Below are experts of layer 3 (counted from 0) of a mixture-of-experts language model. Rows are named router (the router's row for the expert), gate (a neuron's input weights, with its number), up (a neuron's input weights, with its number) and show model dimensions 64-127. Each number is 500 + 40 x the weight over its row's rms, rounded and kept within 0 to 999. Numbers have three digits each.
After each expert's rows: "gets" lists some tokens that make up at least twice as much of what it gets as of all text; "mostly gets" lists some tokens that are sent to it at least half of the time. This comes from a sample of Wikipedia text that the model never trained on. Tokens count by the router's weight.

# expert 49
router:513592446524450482438537440421470591555537470482441459515459486463512531544513508526510518481479565539465474511474560530519477513447594492492526460549491471546564512468416481535504516461551486
gate2:505484434479511415537522446479494524572521480493444530497543499555488444558507545558467448533546523429529448478502532528491543521497517453509480503487408620467532505524601470474463469545523494
up2:499484578474507493442512544506439472407545454557550473472368535437550550518481444450514551487475456526482505542476495518565442507497538428497484513523503430513481472465420490484524496457503429
gets: " ", " Year", " $", "   ", " Coordinates", " Rank"
mostly gets: "   ", " Coordinates", " Year", " Arthropoda", " Number", "/sq"

# expert 30
router:492491469500430516397533585483465571511545539490432469498433526452467472537482481538491509487487518524498462554525468523574437503475541500418521483469459471560534478447440550501480513539511487
gate0:493609432470514502510472549532465600493563519488532479590478529531448452477478478465546540481532473504566559491594505539490512485460477468457546502449413499500466514406439485610486507490517541
up0:507525426479566471500521547568468527501550524512514497502554564557474471534471496461498538422537509467534448504586440520388507502434507475496511532448472481510474502418479473554471477503494533
gets: "The", "In", "M", "S", "A", "C"
mostly gets: "The", "In", "American", "He", " DF", "Ch"

# expert 41
router:466544497514477482458539535470508534490524485437446512567491449496499533526503506527533544478495548575450482573466536466542496538467571519496438509518483497476613509462461553501501572488479439
gate0:522585484503516497509492481502521493515520508572495472549468488528419473518497535449521406565505553463590517422547471496411489476502510537446445476450439535509482440494365499503507481511433518
up0:485479501467506507504533542604507576521481522497506466559497505506506531473470506506507499555523494512538470505465478486423455561468641472461491531532476514471480503480437471524544479468486522
gets: "-", " by", " as", "==", " from", "==="
mostly gets: "==", "===", "====", "-", " by", " from"

# expert 23
router:574529472564429524482520541511434518517534510511467489540512511505497503555515484525490508500506513530483431509491528547492464550461542489492527478522468436513584513476496556497477539472548482
gate0:392586447493529556520535468557459492467521507487495491579471501402424487484520490531523499500506505484490538439533541510467575458525497512475517481499495532528520523474539417513486452484451484
up0:549449478518532460432545447457543507558553549488456424472465498496459550533497485450460579569557452524518496545480464463472509479481574527456516457446453495455486442484490511537531463539525448
gets: " and", " or", " but", " +", " who", " they"
mostly gets: "featuring", " Rebecca", "now", " Mount", "ottom", " Rick"

# expert 67
router:544543462513474511478537495526485498481555468478447521555461489462534523557533508512518525461505553559522485501485467563517452499468613491452529499533495512510560528516480512486527547512538497
gate2:392467515451531482511560468498519509504452531540559566529533494436530488480490495474519526459501446503494521471546474513523481481525465507541463488582458588527504454482548391492504452518526585
up2:519515480512482460420512524478530461419510495485515494462523513478420503530459422443505484459508476523459523492517543511551492497533623391469490496488515463449576517495403483455514507560464466
gets: "3", "4", "5", " |", "7", "6"
mostly gets: "History", "   ", "Results", "nd", "'m", "rd"

# expert 61
router:562537440525466500466543551468455537491549521473437453561451492485532505515477492535511559473467518613435455542441559540535473529465555512490565501545483440538576516473488522463514529487530491
gate1:508510532571562531416534499532472478471582494530528535535492502505486422561453472527526513498460466467506518483518470491508588490529566504486467488493464509503478468488505457452495434565503493
up1:510538516510565409455552474503475479539530493510495530499528457537408452542494467541519427471487462502485579430480493533497505522564515461479519477510481508532488544526461500607507518544530483
gets: " ", " |\n", " part", " Total", " c", " N"
mostly gets: " Density", " Turnout", "|---|---|\n", "Biography", " Cinematography", " Passing"

# expert 26
router:556502500492454471438514476449460575546542496454537485500415492490517533557471463535517497513467558520487442562470548480549438580461521497458551488473539484493519471444479518539486537487511432
gate0:496466520457585560500452484515411470520545500578495444505542486485554490514509547490508519482494528492477484423490449484418440500556450510440484471530497509485454514468520530523451503412491468
up0:483464532477507520414473532455488526507473491513469488552486479522439509453478556498500528517603460521449486504456452416463466386430445502536539497601554481451514595505482504488460410527580463
gets: " |\n", "'s", ")", "\"", "o", "'"
mostly gets: "Scientific", " Prix", "})\n", "orf", "Personal", "Demographics"

# expert 52
router:545486478543457471454519526517504500472552428478478449574489504536524486564453541572545520480436563524506503564498512499540475548495640475487493506508466465559552545492518524481515542487555498
gate2:501459487504520574515481491526463484440377484520483520578514510519504459450539466489514511562503503505545449464524466461487519533477504517499518504502555559527460489407530438521410564490494515
up2:463520553471522410448500502509569471496546444530478488477536465475470547532432490420436503491574523491476465501503535533529510472569551459513438531503533490445536530495512513484498510537423472
gets: " |", "–", ")\n", "\n", " he", "/"
mostly gets: "′N", " storm", " plan", " extensive", " fort", " gu"

# expert 77
router:559491474515471480428525519523492541472542440453471462538524559469517528596500501562526581531462568552520468585501464527520474540490589499467514462461509476489551528451466533511470565501527448
gate0:465510568453516568465490569438490437486572537524537521531544483470498510548495503543535474530461574518556495499527517530549533549531601563470514472456462456534433459529493465467612459432432436
up0:525535474467518511433459557487492459505556416474490514547462464529469489523407540541465434520478552506512517482484482526474490552491467500484499486465456465464483523556461473509550495530551453
gets: "th", " that", ")", "%", " second", " century"
mostly gets: " second", " century", " third", " cm", " million", " fourth"

# expert 54
router:576542449512511449527504512528470556459518482382472509545503461489526503583483507519513494468471564647481434573478526520565421521493511490450578520476476499493578542505473573520481573502519484
gate1:539546543525462492472461533496448534488526499473429483493497482531507489497530453527511491524494479542475527497484428486496512586430507481400507495526447435630525479505500476502512535405495454
up1:497538580431519457558466555530387495457446522410499541451551441501538473525533455487536452560506508565438518438452489511477540496470457452430556538550528458493508493523455507540444523456522491
gets: ".", ".\n\n", "9", "7", "6", " be"
mostly gets: ".\n\n", ").\n\n", "\".\n\n", ".\"\n\n", "\".", ".\""

# expert 1
router:530572451563454488439566510483487530507580449500409503590483495543500524518502473595535530457469618547510497514508521545503527546521564498441489475535477478517526531449443509544532516449512474
gate0:517497443469551491480509522462469518539475439518539475530515545444483470486572485549549520486518514472479477466572494544450477517545479522436523482474496474524482509472504457594542509437476522
up0:460503429483550454520462514523353559508535485489527469511463596511437437534503475587493431434493531469426466491500419533490562509524537512588513454508451544509470538504435478596534483505525489
gets: "1", " his", " own", " first", " her", " father"
mostly gets: " Binomial", " early", " own", " father", "Early", " celebr"

# expert 22
router:534553517532516477482550482545440547513534510452476494484464446490478531565534457515578512504525539564484421533487520497511462550461539461439504487508523471527537476521446521532535551473521456
gate1:435534519544453493534459466492458526433471482560401482478461473469514480462450447503526499494559480452519488471508507552475518509490492428444480513550490532504546412540448500483510511519506496
up1:527466512516496467534506515496477473529474477487496519480448442477559501545523479504509491546500545530488460507425521530433529477511449488421481518526571478567566461550421547548494466489566539
gets: ".", ":", "n", "le", "c", "us"
mostly gets: " Places", "nie", "by", "cle", "ium", " US"

# expert 13
router:560502511513427503400493526530470510466547392494476457492486545510495471561524514515505537455498528585539523604447510465559481605482542531433524489501494475571518511470474562507507544514533461
gate3:510547447519428492519573534540459483531473415542516518550513474446571487486410444507498573493492463514508502575515438451554525436539465517490565487541542520573506476465569528506511524471562487
up3:541508537523544487518500443468545584526538546413481481497491562534485518548530579520540511489454563515445492504554564533427492550444548494496463479485422498465532519582514481514469487481503502
gets: " |", ".", "0", "5", "7", "6"
mostly gets: "°N", " million", "″S", " hundred", " Swing", "',"

# expert 39
router:505528474538440489474505512506471545520511431423438492538476514531530508576519485537531579480483546571444473561456503483510453577456570491484530508503466475506589499499497509515502523452542466
gate0:465576502484519581486550438477522545528557509478540492517470519475496494545549424499491503547421436473519491494519553536426530478487470523500497503466406448506492433495512465520495424468465431
up0:487526531443500535507432469523463545492499448449517556513483458469451427526430495516425583465458471539553459465442472498463511427469506521503551513545455555453516542428467488494484477500476470
gets: "|", ".\n\n", "==", "-", "===", "\n\n"
mostly gets: "==", ".\n\n", "===", ").\n\n", "\".\n\n", ".\"\n\n"

# expert 78
router:529507475503465521489516488493443593522542466447506490524439490485501515524539528537493550427456610576552432549487541514547469552451490498510525506492494472491560485506419518537518535454458538
gate0:482503499520526589562576542484464531531469539546489490584490512505528482431486458471494517457545500501454406419537531611499445469500458500523488498525452509469511536527453454530538430436512503
up0:541500482485546503491461607516471559439484520469479500506533501404530464452453424495505586469492488427442419501550549541524511577427487482511473522516473533460519551468429461530530524492542473
gets: " and", " ", " |", " or", ";", "\n"
mostly gets: " Albums", " &", " and", " or", " Actress"

# expert 24
router:530522501541498514475493442459439525454523498476524471487457523492483536544514486513535529453471493531506500576487518545567462514536583460430521462491499476531544499426442535495488579515504481
gate0:474507528454526552517535520451549488482501503534499438541491480474464547518456413518553536445415490516579484539526546511545533526464552480511468488512411527533491421508550481470524489474556506
up0:506592490513505488437530476550554557501498525537490518505494533475520477483500534491526500491473460482445458488521538522483514450446455503541491534557442442521484501434500501562532450501525501
gets: ":", "1", "3", "2", "4", "5"
mostly gets: " classification", ".:", "ature", " listing", " colours", " Places"

# expert 0
router:542475453551495515426505486475472555494548439471506470518415474516486543530522476500489512479481559566522480563455478474507424594515554505448511490478474508568558497465433482486500521500487468
gate3:484514475460476507471513512511502448432416495510491422463462530413485491497521490521494479497524517565494483527503487472497435520500453482479590494617457503524496571497529466541435493450524471
up3:515505508533504498521486547549545588559584489441462545547563519592520501523482543504556541514418448480492553498541514508467567564472510532508441503492541509489462502466481490481526553521481548
gets: "2", "1", "4", "3", "6", "5"
mostly gets: " Pts", " regiment", "ür", "IV", "opter"

# expert 66
router:533480441537406505461520519470496538562543458536469482541503569522490526533466504546496511513491558497471402534479493512516437520510544489478500435492490494549606515473461571509481534515606473
gate0:459481483481477560510418565459474449519439540528511460510453541470495501438487471521462500477515496498505439458513498412498513495536479523384494496494446566521494439483475484625481487527516505
up0:449456467533483540497428525465482441440483559545476471477450566433488490524444439512430527549511444500513468497531444492467495553551500504507455461485466510455444461508478493602526519570509543
gets: " He", " he", " and", " She", "-", " she"
mostly gets: " He", " Mc", " Wal", " She", " Sch", " Ol"

# expert 71
router:485523432516469481476573508500468511550525469489486492553522530491504556514519510562535553492481611538475420540466517506564494599524590506448519484463500499507593521452475499538490504506516459
gate0:517531519449537506520570507490587451519504465551458525545475538528506562494504516514525594462540555492481411507539505507436493572500512543491518490445450502599461496570497463558517456485495473
up0:466455509491522552489491528487511461489480527554491436474472471435476516467481463532536549455509491465448489473524452471492521524480492543485559498546470537563535460543479481546543531484500437
gets: "1", "2", " as", " -", "==\n", "i"
mostly gets: "|---|---|---|---|\n", " Clade", " Spouse", "Source", "Demographics", "atabase"

# expert 7
router:513505478498501507450501487451464518459517496481464459549469529477506497550510489537490500468520524539526441542490498533568445514518621473460534471466516457516562497443411531515481559488459459
gate3:439529476491498490428476506567487444459502506457497528546543458551489533487476459464486477487543442567512567405499500510519491439488494447538497547424550488490508492477496533486490554518470478
up3:567478516448500476559492511487480543517527521520513457462517554438508501538520509533483499523415460509463492518500507564529569497502542532506459511472454495484515503497494476453568492566492448
gets: "9", "0", "2", "8", "5", "6"
mostly gets: "DST", " chronology", "Government", " Population", " Votes"

# expert 36
router:508522495491455532419542548516462563455567480450501456540429518483508506551547493533489523433468551550536507553453510483539472565435573529442498512548479469534490512457424527513483490520508463
gate1:521498571491520468512534511486476478501567535507450488413523493561397496512511549555397490522429465452473500392516504487550544469522523505471493485523509528540496477608488521517501481590511486
up1:507525561531531499441574424477474550501549512474423402422494503492449525536463499561467454495482484440494514508485518546578506446541568404441479471532468542579561501534470527508543464529553488
gets: " |", " Votes", " Candidate", " −", " ±%", "est"
mostly gets: " Coordinates", " Preceded", " Length", " Apps", " ±%", " Votes"

# expert 42
router:607488554525476552489496504440488508521550496434450476467445496493533546475505499519522522470476554546507428569517573493491452607499508514504491500491486495517503482477439512534532499457551455
gate0:490510467573590438529511436416511473492540477518485498534519579565515554540426426440478482514535574522578518456487522508476473558505499465472501510547471454571495500549473481503514426529494453
up0:409524461536534399537493501438467542508537487464484409476506531535488426516491405510444494471531489450494451510533549491522517463451520472478475529492451529503501596565492530554544490556539492
gets: ",", " a", " one", " member", " number", " small"
mostly gets: " MPC", "American", "Gls", " Apps", " professor", " responsible"

# expert 59
router:557569441542460506500563530545441553487533501372418467576499527478501538519481528544530538451483512575530417524473562548532478512498563533468566460530436497461544547429463532537500487514505534
gate2:521559543478559520466480396451499478498495495503425602439523446550488425511545476502493453535479506475470458492462459556524478540491552525514523525572518469451411509528465465569444515534473537
up2:486498464517477450558512526565463498512480514514426436524486436469505537513478414497434528499543487530497522483508515498500497456519458466582497526486466474436481439538573472484530534543506475
gets: "1", "0", "2", "9", "8", "7"
mostly gets: "rac", " shoot", "ffic", " rob", "Col", "bit"